python train.py --hidden_size=224 --experts_per_token=2 --d_shared_expert=0 --balance_bias=true --norm="layernorm" --norm_eps=1e-06 --tie_word_embeddings=false --optimizer="soap_variant" --learning_rate=0.00734 --max_seq_len=1024 --max_steps=5439 --dataset="wikipedia_en"
Below are experts of layer 4 (counted from 0) of a mixture-of-experts language model. Rows are named router (the router's row for the expert) and show model dimensions 0-223. Each number is 500 + 25 x the weight over its row's rms, rounded and kept within 0 to 999. Numbers have three digits each.
Before each expert's rows: "gets" lists some tokens that make up at least twice as much of what it gets as of all text; "comes after" lists some tokens at least twice as common just before its tokens as in all text. This comes from a sample of Wikipedia text that the model never trained on. Tokens count by the router's weight.

# expert 10
gets: " |", ";", " he", ");", " she", " He"
comes after: " |", ")", "0", " —", "%", "1"
router:497494469552503483523487491517451490531514531472527487510490544529516462501514471521498529526498497522473544485470521503497497473525513502491532509507493493513454511478544527477522576500522504485516506446462503503547488498519447494478496484519535501522433481510461506503516529514456458504491509472495487505492486498503507499486434476478509493474495512466529478514508505470482465514503537558543505474527525492523514525547499511465531533498514487448508494474567509485480497466477505509524526527510475476470504501497487510468514472503491509468542511482521502506511519498513508482515487494508489533492497461494515508486508501485563448454509499527485565527492494462479449481506

# expert 8
gets: ".\n\n", "\n\n", "==", " =\n\n", " |\n\n", "==="
comes after: ".\n\n", "\n\n", "==", " S", " (", " \""
router:513504518509469492527513515482504473516542538484503504526468534505505461501501490483498523542500466509474546483492493485477508499548464466465538529530480459461483469536511516471521518497502527496516474472481516508518537533494510515492511474493507524512459430539464515531503488519486503533511466473507510527493482494445474490463493465526508513491494525456490506472507496487529497493461502510500505539512531492504540494542493491507528494514492523517515517479511511505491531479485503530543567505498494502493498443483517493434522504516502491539540528487493486519474526461513479524500513466504519553507515467431521512508520544484522505472486505554499485559490507464471452480459

# expert 17
gets: " a", "0", " two", "00", " one", " an"
comes after: " a", ".", " with", "00", " an", " two"
router:504469489530496505504479491498479484551516514483534466504495506497500485503485498474502530536528458507495518512451486515536506466484487492520492528509498465472474535497504495478513536457512543475558492482463506552539507462481448530511513477485486512524459487517506501533541492521453519491500514473573464502488512518471496501499437442487509484480538521493513526511481513489538503487477534516532496504480527475489488539507483516469492502505513515492505506483528551506510518516432497482524510486490496507458543459464506457501471489502491463497510531465545464508520504517538500511527477491480524499508499485527545499498529530529497512453458504507528554512466552485467480487497

# expert 31
gets: "|", " \"", " (", "==", " ", "="
comes after: " |\n", "|", ".\n\n", "\n", "\n\n", " |\n\n"
router:523443506486466498508471515516483492520512509475555498501473579524487460489505486494507502521516476502470503448498488498512493459505455490490517523510490525494465478525506550490518521483478535474539489520498457505504510493466504493508499489497504493520497429562479483523529526526450491508528503474528471490496517473433482526456515465448540488468544527513450522523547514484509511468489483520507483533506506496483513508511483497496541494493542513492541522491545496487517496496475520499487526520475523487488518504530494468516516495525486466497492510497550484532490507484535495487506526473497533540524528454493479527511532536509473474431496507505507501510477502460490465494448

# expert 27
gets: "1", "2", "3", "4", "0", "6"
comes after: " ", "–", " (", " $", ":", "10"
router:503482477548452501505492498536486469541516522528533472495460549513476484500502528486488524553484459494478531543495489513489472468539515480503498485518486475481514489517539519512498514504520502468535445454440479496540523515503458529490527485495485502508444474543472495535504509507471480523498489476531461516492526526492510478466447501497502503493562506495496534506487513462487496511498537495493489530496532485458503546545474494457528513496509529500524509484478513497491507528461505497507555477475528519470555467500527545479465491472471468496506506485545494503503493451500509491510512466527524509504484471515501538494518563518489468477472456517509512507486501482516459483505

# expert 14
gets: " the", " a", " The", "'s", " his", "The"
comes after: " of", " is", " to", ".", " with", " in"
router:504469487537514473521477481530465463533510526480516465482461524537484473527531500466483519536528477511489517523457478492513490443485457482487527528509487493472498513504531492478530539507501514478519495480493503537523536504486487523497505461481467533535467457535498517535524515516469498508519513491543498523466455499459534546495445481488541531448522498450504510487539546463542528520492534534504457519502502460512508539516500510473522490489504493504500497508500502491505512485460540502527511504510507494457513518479482452458522502487499459473517510485482497522494509455522507514526516481470532525532527470521479474497521500508518483456493455492484539520482520441473492465508

# expert 18
gets: " |", " ", ".", "0", ";", "1"
comes after: " |", " ", "0", ".", "1", ";"
router:539467506484507480551473513482447521518514522497505500487467538483502480496488492496477548542506466535464525488470489489488478484504494515514478511506507481504471507488539525487538529481557520448493498446472529526540517517497472482503494477460498495511464474571465515523557490506445492489515517484479497517458524492496485501482441508498509527480504540453517550523502503497515506535482505520482490538484549493478519560487473504504511534493515499504486501463500494464504522480435499486510518517505514504502537485476503471503514488504496482455519524510523499517519519505516503483521487477487502527498497483536529512499526568491501482455461519491521514492468534469519421489487

# expert 28
gets: "-", " as", " –", "|", " -", ":"
comes after: "\n", ")\n", " |\n", " as", ".\n", " was"
router:478484485503489449501451483515456468520532518471541496475477541524482502477529506490479500513513497490452495503462497474505500466485469495516495492491482488495493443508572477504522521479541529496496480511471481517532519468537500556537520490492499548507481463527502495499515476530459501517515511517513503531437472510458516522478468496477486506485524512475499535549500500476501533537496526515549476531527496481457524505553514531504488529517545531514506495486526490487482496494502476522475498491495526462495491495526514470504506488520491494485514536483557532530475480490536512499541474470469500536487523490485497512464482511510552506482482450520501512533459533449518442481483

# expert 3
gets: "20", "-", "\n", "19", "\n\n", ")\n"
comes after: "-", "\n", " ", ")\n", " (", "\n\n"
router:516490452536465494492476535483494511546505520482492463486490522495461454492469456499466533515530474520511486470475475483517479465490471466513528515519492492464481482544510538478552524475545554500509522480493523509508510526483468498515497492520511520534491517540469516504531525516503494518508541519526510523492455518480526526481465485458505530478529524507466525494503518480492476497471520524521525519550514489481522520511484520484516515531503467459504511457505507515436514517461528495525478485489524484462523500485501478482495481514480468519531482500549516475484537484539525470490527466487519473464487456483509563529517505533539493477493473545471495545475500492491449484524

# expert 12
gets: "19", "20", "18", "17", "16", "15"
comes after: "19", "20", " ", "18", "–", " ("
router:507459481502487484468478503516496470539545516486518457503465538505502462502519484494491489550524494497440481496508510471479510487557483510540516529512481482473486497502536521514525513487542573475496473489434497509540491489506485482523514503492492484551507483515476489510548478519493480497522485515511462537463477516480523523478472470529522540469555507501487513494534485458511497522488499515499495501509508475508500529523478496443502520498474475512539514470522528495449549470457537500506529499496500483479505461462506463479510479506498481485522536490530528485492528508508506495516535503537539483517519461460467534515511517502542491491488475560520520548458499496483452490506

# expert 21
gets: " ", "–", " $", "°", " £", "$"
comes after: " |", "|", ",", ":", " in", ";"
router:502478508514509459480516495502441476517527496474531485483456548518505456481503471492506563515517490486471478499471466508470520472527486489535531489518467503480484473522510496500511531471530493481524472476468489524520559507514473522464519497473526510515460439496475483507508534499484505477532517491515486516530509511492501540507474493465553471463538521470528560538495485463524495527461503545526468494505505485455516548507490485480528527499493508473505463486522535472498498517450495541492529507485521492480533485500503492494505469533455497486504541487534505514532507490510479516522499468484503566494535455503520502513508529503503455457491493495483518533454500476490446487507

# expert 13
gets: " and", ",", " that", " which", " he", " or"
comes after: ",", ".", " and", " that", " where", " but"
router:507477453524489452495483494482470474528540549480511491465467549544504447468483483504476510489519510509496510494456483518549518506542475455512494525539478491487417484491523506486510505496496555439511501492519483521512517501535491518490511481486517489553495457512501487502522513509480457511500534473478482475475508505477504540453443486454508517448516519459531526564523516464493527526492497485516483510495518491480517559518536511467513510499497467495551486493509510505522514489499551481504528504478498477488530469486506465493494504468475527465515530490514485485516531464532478461517524475505541523506509488501530502502503526467523505512491498508478525502493513507478465462496